config.toml
num_hidden_layers = 13
n_experts = 64
d_expert = 64
d_shared_expert = 0
router_score = "softmax"
balance_loss = 0.0129
balance_bias = false
init_std_router = 0.0384
vocab_size = 4582
beta1 = 0.95
beta2 = 0.99
max_grad_norm = 2.0
batch_tokens = 65536
max_seq_len = 512
dataset = "wikipedia_en"
Below are experts of layer 9 (counted from 0) of a mixture-of-experts language model. Rows are named router (the router's row for the expert) and show model dimensions 0-127. Each number is 50 + 15 x the weight over its row's rms, rounded and kept within 0 to 99.
After each expert's rows: "gets" lists some tokens that make up at least twice as much of what it gets as of all text. This comes from a sample of Wikipedia text that the model never trained on. Tokens count by the router's weight.

# expert 12
router:28 57 50 34 70 65 45 46 50 32 77 20 75 51 22 40 55 32 40 58 22 59 68 47 47 30 57 08 62 55 68 51 55 29 47 67 54 67 60 55 32 38 48 41 52 47 78 66 35 36 61 49 76 32 37 62 61 54 44 50 41 39 50 32 41 52 42 39 62 53 28 55 38 73 35 62 38 28 43 57 54 75 58 65 28 45 35 53 69 54 31 51 30 72 77 46 30 65 49 57 60 58 59 63 64 60 56 42 43 47 34 41 29 72 36 40 66 75 30 64 64 58 29 87 62 33 71 60
gets: ",", " and", "),", " or", " was", " is"

# expert 25
router:58 67 53 45 56 51 65 53 62 29 60 53 45 70 61 22 76 78 67 50 79 64 36 39 36 48 42 45 53 50 33 40 53 59 39 22 55 16 20 46 54 71 43 49 38 46 47 83 26 34 35 49 67 69 38 63 27 46 57 61 48 50 72 51 75 53 49 54 69 55 64 69 53 46 48 46 53 35 44 51 52 50 69 51 48 44 40 41 50 64 56 42 62 33 24 45 31 41 68 65 25 29 36 31 32 45 24 78 50 68 12 63 50 43 30 49 29 30 36 58 33 37 53 21 46 48 36 59
gets: "d", "b", "e", "s", "c", "a"

# expert 10
router:29 35 55 67 41 54 41 56 73 63 56 52 81 26 76 73 34 51 55 38 37 54 38 87 62 51 68 71 38 51 38 46 42 56 53 30 56 84 72 43 30 57 54 49 35 35 30 38 80 68 58 42 39 48 62 65 62 32 53 44 62 38 29 57 40 42 69 54 41 75 22 55 41 52 55 45 67 21 40 28 53 33 25 60 28 56 54 54 66 37 49 47 42 33 38 30 41 45 45 82 75 24 62 56 26 62 57 28 54 51 50 79 30 71 19 26 37 79 78 32 62 59 33 65 42 76 24 44
gets: " of", "ist", "ion", "or", "er", "ation"

# expert 26
router:31 52 49 55 39 70 36 50 48 81 23 40 58 30 38 78 85 58 54 42 47 40 30 35 57 44 45 19 39 44 45 32 49 54 49 37 39 59 77 79 45 77 40 68 70 60 78 50 23 45 43 86 58 49 60 56 34 65 41 54 18 60 22 56 82 58 64 18 61 51 21 51 64 53 49 71 52 67 36 56 36 27 63 55 37 37 46 45 52 36 47 71 53 64 34 64 31 45 78 75 35 43 52 42 42 27 49 48 65 50 36 38 22 18 41 59 75 64 39 51 52 66 46 60 56 44 24 68
gets: " In", " for", " in", "In", " was", " under"

# expert 46
router:65 49 50 69 33 57 65 31 61 38 85 16 49 56 51 45 77 48 70 42 50 64 41 63 38 33 50 50 31 21 44 31 62 69 59 53 57 48 55 51 23 77 33 47 55 60 54 66 37 32 50 56 57 46 57 56 43 40 56 51 77 22 35 48 57 42 58 46 52 44 78 38 33 43 44 68 68 51 32 37 41 37 57 39 10 70 71 55 65 56 37 46 44 56 52 52 65 31 33 29 84 86 26 52 57 67 60 31 41 24 32 35 62 55 69 71 74 56 39 38 88 61 78 29 52 52 70 58
gets: "\n", "3", "6", "2", "1", "4"

# expert 38
router:34 48 43 36 24 55 51 48 69 49 45 38 61 40 53 50 52 47 38 32 49 72 31 07 38 63 38 34 27 51 34 63 41 62 72 37 30 57 72 76 72 50 19 50 76 36 47 49 35 42 72 38 40 43 52 43 65 70 63 59 28 62 11 29 70 77 67 38 45 49 35 39 42 32 57 57 45 40 74 50 24 33 56 65 46 55 21 75 55 58 66 82 61 67 60 42 63 53 72 64 44 40 49 38 22 46 41 64 46 77 52 38 48 44 52 33 56 47 45 38 60 48 58 71 42 43 41 51
gets: "ed", "ing", "ated", "ted", " with", " used"

# expert 33
router:72 69 45 63 34 63 59 59 61 55 64 28 45 56 66 50 25 28 70 43 71 41 28 34 60 46 43 58 31 53 14 23 49 74 57 48 71 58 46 51 54 23 44 76 30 68 29 30 46 54 33 50 40 61 60 35 65 35 34 50 37 41 42 32 75 31 46 36 28 47 59 43 40 46 67 49 69 81 68 61 57 63 51 34 76 60 41 35 38 65 50 59 47 56 69 60 50 61 36 20 44 67 59 69 64 50 49 40 52 53 72 27 43 70 58 36 40 37 62 48 58 56 71 50 40 28 36 38
gets: "1", " ", "2", "3", "4", "5"

# expert 14
router:62 78 60 84 50 66 64 40 58 27 72 35 67 58 51 69 26 67 63 30 72 65 28 55 68 54 26 52 37 71 29 67 51 42 34 74 40 51 57 65 59 17 36 58 65 65 41 53 62 43 19 71 74 19 44 41 26 64 57 50 67 27 61 38 61 34 36 34 41 27 73 53 20 57 42 57 42 54 61 68 39 30 85 36 45 59 60 57 51 17 59 69 42 50 60 43 56 63 53 77 38 61 46 50 35 48 57 38 61 49 64 44 24 55 60 52 46 55 37 59 42 28 53 53 24 63 56 48
gets: "0", "5", "6", "3", "4", "7"

# expert 9
router:53 77 55 36 27 35 20 43 62 51 41 44 31 38 20 64 65 60 26 66 54 86 46 32 46 30 46 72 32 31 65 81 54 41 39 45 20 67 65 43 54 29 31 48 42 58 44 24 36 49 36 50 30 49 62 61 62 65 75 58 41 42 43 68 48 39 52 48 55 38 25 70 59 32 38 48 42 58 53 52 56 35 36 24 68 07 46 44 62 63 55 29 54 17 42 47 51 55 62 69 57 43 65 37 65 50 46 46 37 50 58 47 51 74 49 22 55 37 52 30 37 48 35 55 55 55 11 74
gets: " to", " g", " for", "re", "n", " of"

# expert 39
router:57 60 39 52 46 37 48 45 22 68 63 49 61 62 63 46 49 64 45 62 41 26 70 22 37 70 59 20 49 31 63 35 35 64 46 48 83 28 31 19 76 48 87 56 52 70 60 73 59 70 22 34 40 72 36 53 58 52 60 50 44 54 72 22 49 44 29 55 58 54 49 35 44 51 45 69 48 54 30 43 65 40 24 29 37 47 60 41 59 61 54 66 46 32 48 76 42 41 58 67 48 68 57 63 69 53 29 50 53 19 53 71 34 57 42 74 52 44 45 82 55 45 67 60 38 35 47 56
gets: " an", " –", " An", " a", " with", " Am"

# expert 47
router:63 36 87 73 47 62 51 69 31 57 76 74 20 71 44 56 48 31 62 28 66 44 56 36 62 72 42 68 54 34 57 64 52 12 67 41 68 41 46 56 80 62 57 62 55 50 68 54 54 64 44 69 60 60 35 43 54 60 58 62 55 54 41 35 80 48 46 37 39 57 56 79 42 76 76 64 79 51 31 47 62 29 26 64 79 55 45 30 51 56 46 47 66 26 73 29 57 49 40 64 20 56 35 67 48 35 48 50 41 57 80 57 50 51 44 66 39 35 49 43 46 39 54 70 37 60 50 53
gets: " M", " m", " V", "im", " L", "l"

# expert 5
router:64 47 49 42 29 69 38 20 69 30 26 24 53 50 70 46 47 43 44 39 43 34 31 54 62 27 38 52 39 24 57 58 51 71 46 25 84 86 83 43 38 52 61 62 76 82 67 58 75 53 44 66 58 28 58 61 67 46 62 35 45 46 41 35 48 82 30 64 31 29 50 76 44 45 40 43 55 19 61 60 64 23 32 62 38 61 33 49 45 61 69 40 46 69 16 69 42 43 29 40 40 69 44 36 64 67 50 57 55 41 51 84 41 64 52 24 34 45 55 29 62 59 54 64 56 47 42 41
gets: " in", " of", " to", ":", " as", " on"

# expert 30
router:33 43 64 51 31 34 64 82 43 40 50 50 16 59 20 68 41 63 71 75 73 58 57 69 25 22 48 45 35 37 68 82 24 36 20 40 59 23 66 37 54 35 44 56 66 38 24 49 43 58 19 63 48 71 79 40 54 53 80 68 57 59 51 56 69 19 50 57 45 47 41 42 56 54 56 27 60 31 32 71 40 51 51 45 31 59 83 58 59 43 34 70 73 48 47 48 52 55 37 52 25 53 43 33 77 40 46 61 67 45 44 40 71 47 64 42 74 63 64 48 29 39 59 53 63 30 23 49
gets: " p", "v", "u", "ig", "qu", " r"

# expert 27
router:60 43 46 51 55 13 59 62 28 88 40 59 38 42 70 30 36 50 78 71 33 55 48 35 63 36 61 81 73 62 43 44 58 54 28 62 58 60 55 46 72 54 76 24 58 26 47 34 62 63 37 53 37 60 69 49 59 39 28 49 18 42 51 80 43 51 39 66 69 66 41 49 77 50 69 48 54 73 63 53 78 46 73 69 27 29 38 48 60 66 47 39 32 62 34 54 38 64 57 38 31 40 35 70 46 56 35 48 35 50 63 41 53 54 54 26 22 31 31 62 49 34 39 61 61 76 48 49
gets: "\n", "==", " \"", "===", " The", " the"

# expert 6
router:65 22 35 38 82 53 28 50 46 59 54 63 54 57 26 51 26 15 49 53 76 29 38 48 43 56 45 69 26 57 60 36 61 43 68 63 64 50 70 43 47 23 57 32 17 21 33 35 39 14 62 56 50 24 76 22 34 54 40 22 36 62 74 41 31 43 73 48 59 72 54 50 37 58 34 42 55 50 60 39 45 43 57 33 45 43 71 43 61 63 56 70 53 56 43 74 68 57 46 65 77 81 60 50 82 54 56 62 55 37 36 35 41 47 42 54 58 65 53 76 47 43 39 52 31 50 62 42
gets: "9", "1", " |", "|", "0", "8"

# expert 60
router:36 60 38 56 46 38 59 24 71 49 59 31 77 73 49 33 43 59 35 59 46 37 24 38 73 33 47 39 73 74 32 47 39 33 64 46 30 39 53 58 76 27 39 34 17 61 67 60 49 28 46 42 64 16 48 37 45 70 39 57 34 52 52 28 70 71 48 46 51 49 47 09 20 50 53 56 58 33 65 44 49 65 66 53 26 28 23 52 55 44 67 44 35 56 51 51 63 82 75 55 70 38 29 72 49 53 54 44 57 30 70 40 74 44 61 60 60 57 49 39 88 43 61 68 70 59 65 21
gets: " the", " of", " two", " a", " other", " their"

# expert 13
router:56 48 54 70 51 32 71 64 63 27 50 65 41 46 72 55 50 66 57 34 33 20 29 46 78 69 54 70 84 23 39 54 26 74 27 58 69 59 62 70 55 38 39 55 41 21 41 28 54 48 61 34 59 50 60 45 54 52 53 29 57 47 48 80 30 35 44 31 50 58 51 72 71 55 55 56 49 49 50 72 40 54 35 63 54 30 33 50 38 51 20 52 37 31 46 36 25 30 62 79 43 44 54 43 55 72 38 48 52 44 46 77 51 52 52 46 49 36 58 67 63 70 35 83 40 47 41 34
gets: "th", ":", " first", " time", "al", "ass"

# expert 44
router:49 43 40 37 63 56 52 55 66 67 57 53 32 50 50 24 38 38 42 41 50 50 43 54 73 75 27 44 57 53 27 44 59 40 50 37 46 77 37 32 63 50 53 68 41 64 68 16 51 24 66 51 40 60 77 47 39 49 44 72 20 29 64 30 48 36 55 37 44 25 68 63 69 73 79 30 43 84 42 72 39 56 35 46 51 59 61 41 40 56 40 16 49 69 33 31 32 76 38 62 48 60 51 66 70 25 54 53 73 37 61 40 45 58 44 47 42 43 22 25 67 50 34 36 24 30 40 44
gets: "|", "-", " w", " |", " f", " b"

# expert 37
router:49 78 61 73 55 32 49 66 53 76 64 39 73 54 60 38 39 65 71 63 34 61 39 51 69 78 58 53 64 52 24 48 46 61 75 51 69 51 60 55 70 64 41 46 43 35 52 26 67 54 35 70 46 51 72 74 66 75 11 49 57 50 66 52 47 51 65 61 41 57 39 44 81 38 60 16 67 59 56 68 35 69 51 37 71 25 48 39 54 47 38 55 53 19 58 31 50 64 43 45 41 61 49 68 22 76 52 59 22 50 62 42 29 46 66 56 38 44 59 77 34 53 47 62 18 44 48 50
gets: "0", "5", "4", "9", "3", "2"

# expert 0
router:56 40 48 38 48 39 71 43 60 48 37 62 58 68 42 45 64 31 81 53 68 58 36 48 25 19 64 29 66 32 54 42 61 74 36 45 46 45 71 24 63 50 71 56 69 72 52 72 37 35 44 45 67 64 40 18 50 70 33 67 57 40 24 69 65 27 48 56 56 47 42 50 39 27 59 59 15 58 37 50 64 65 56 35 34 76 47 35 19 54 54 50 54 64 65 46 41 70 42 23 33 67 38 48 54 38 42 18 45 65 62 56 20 54 59 66 53 45 34 30 46 23 67 26 58 49 43 48
gets: " ", "1", "3", "5", "2", "4"

# expert 52
router:60 36 50 38 32 60 74 35 45 56 23 46 72 49 32 66 54 50 51 48 40 75 29 37 44 55 63 37 76 61 28 49 55 27 52 27 11 55 45 57 42 16 43 32 42 54 68 69 43 54 37 58 28 69 31 64 59 49 60 71 14 41 32 37 54 58 66 57 54 42 48 39 36 53 34 55 55 44 35 33 36 59 34 34 29 27 29 33 40 79 36 40 71 50 45 67 40 43 44 63 41 46 42 36 64 50 48 42 33 36 58 64 34 53 61 53 46 62 47 35 30 53 44 53 72 45 40 81
gets: " to", " was", " he", " is", " that", " not"

# expert 61
router:32 46 46 30 51 77 38 42 57 72 43 35 52 71 74 64 50 53 57 46 49 45 41 69 62 50 70 55 62 60 47 32 46 31 48 51 32 34 43 57 57 71 56 37 57 21 47 53 53 40 42 39 55 68 53 78 75 57 50 49 38 60 52 54 34 30 43 45 57 62 18 67 83 71 70 56 56 54 32 57 58 37 76 56 38 65 72 55 51 53 56 31 44 43 34 24 37 63 43 82 48 72 42 60 55 39 48 43 29 44 37 46 15 28 43 60 28 64 32 30 29 37 45 78 41 46 35 31
gets: " c", " D", " d", " B", " C", " b"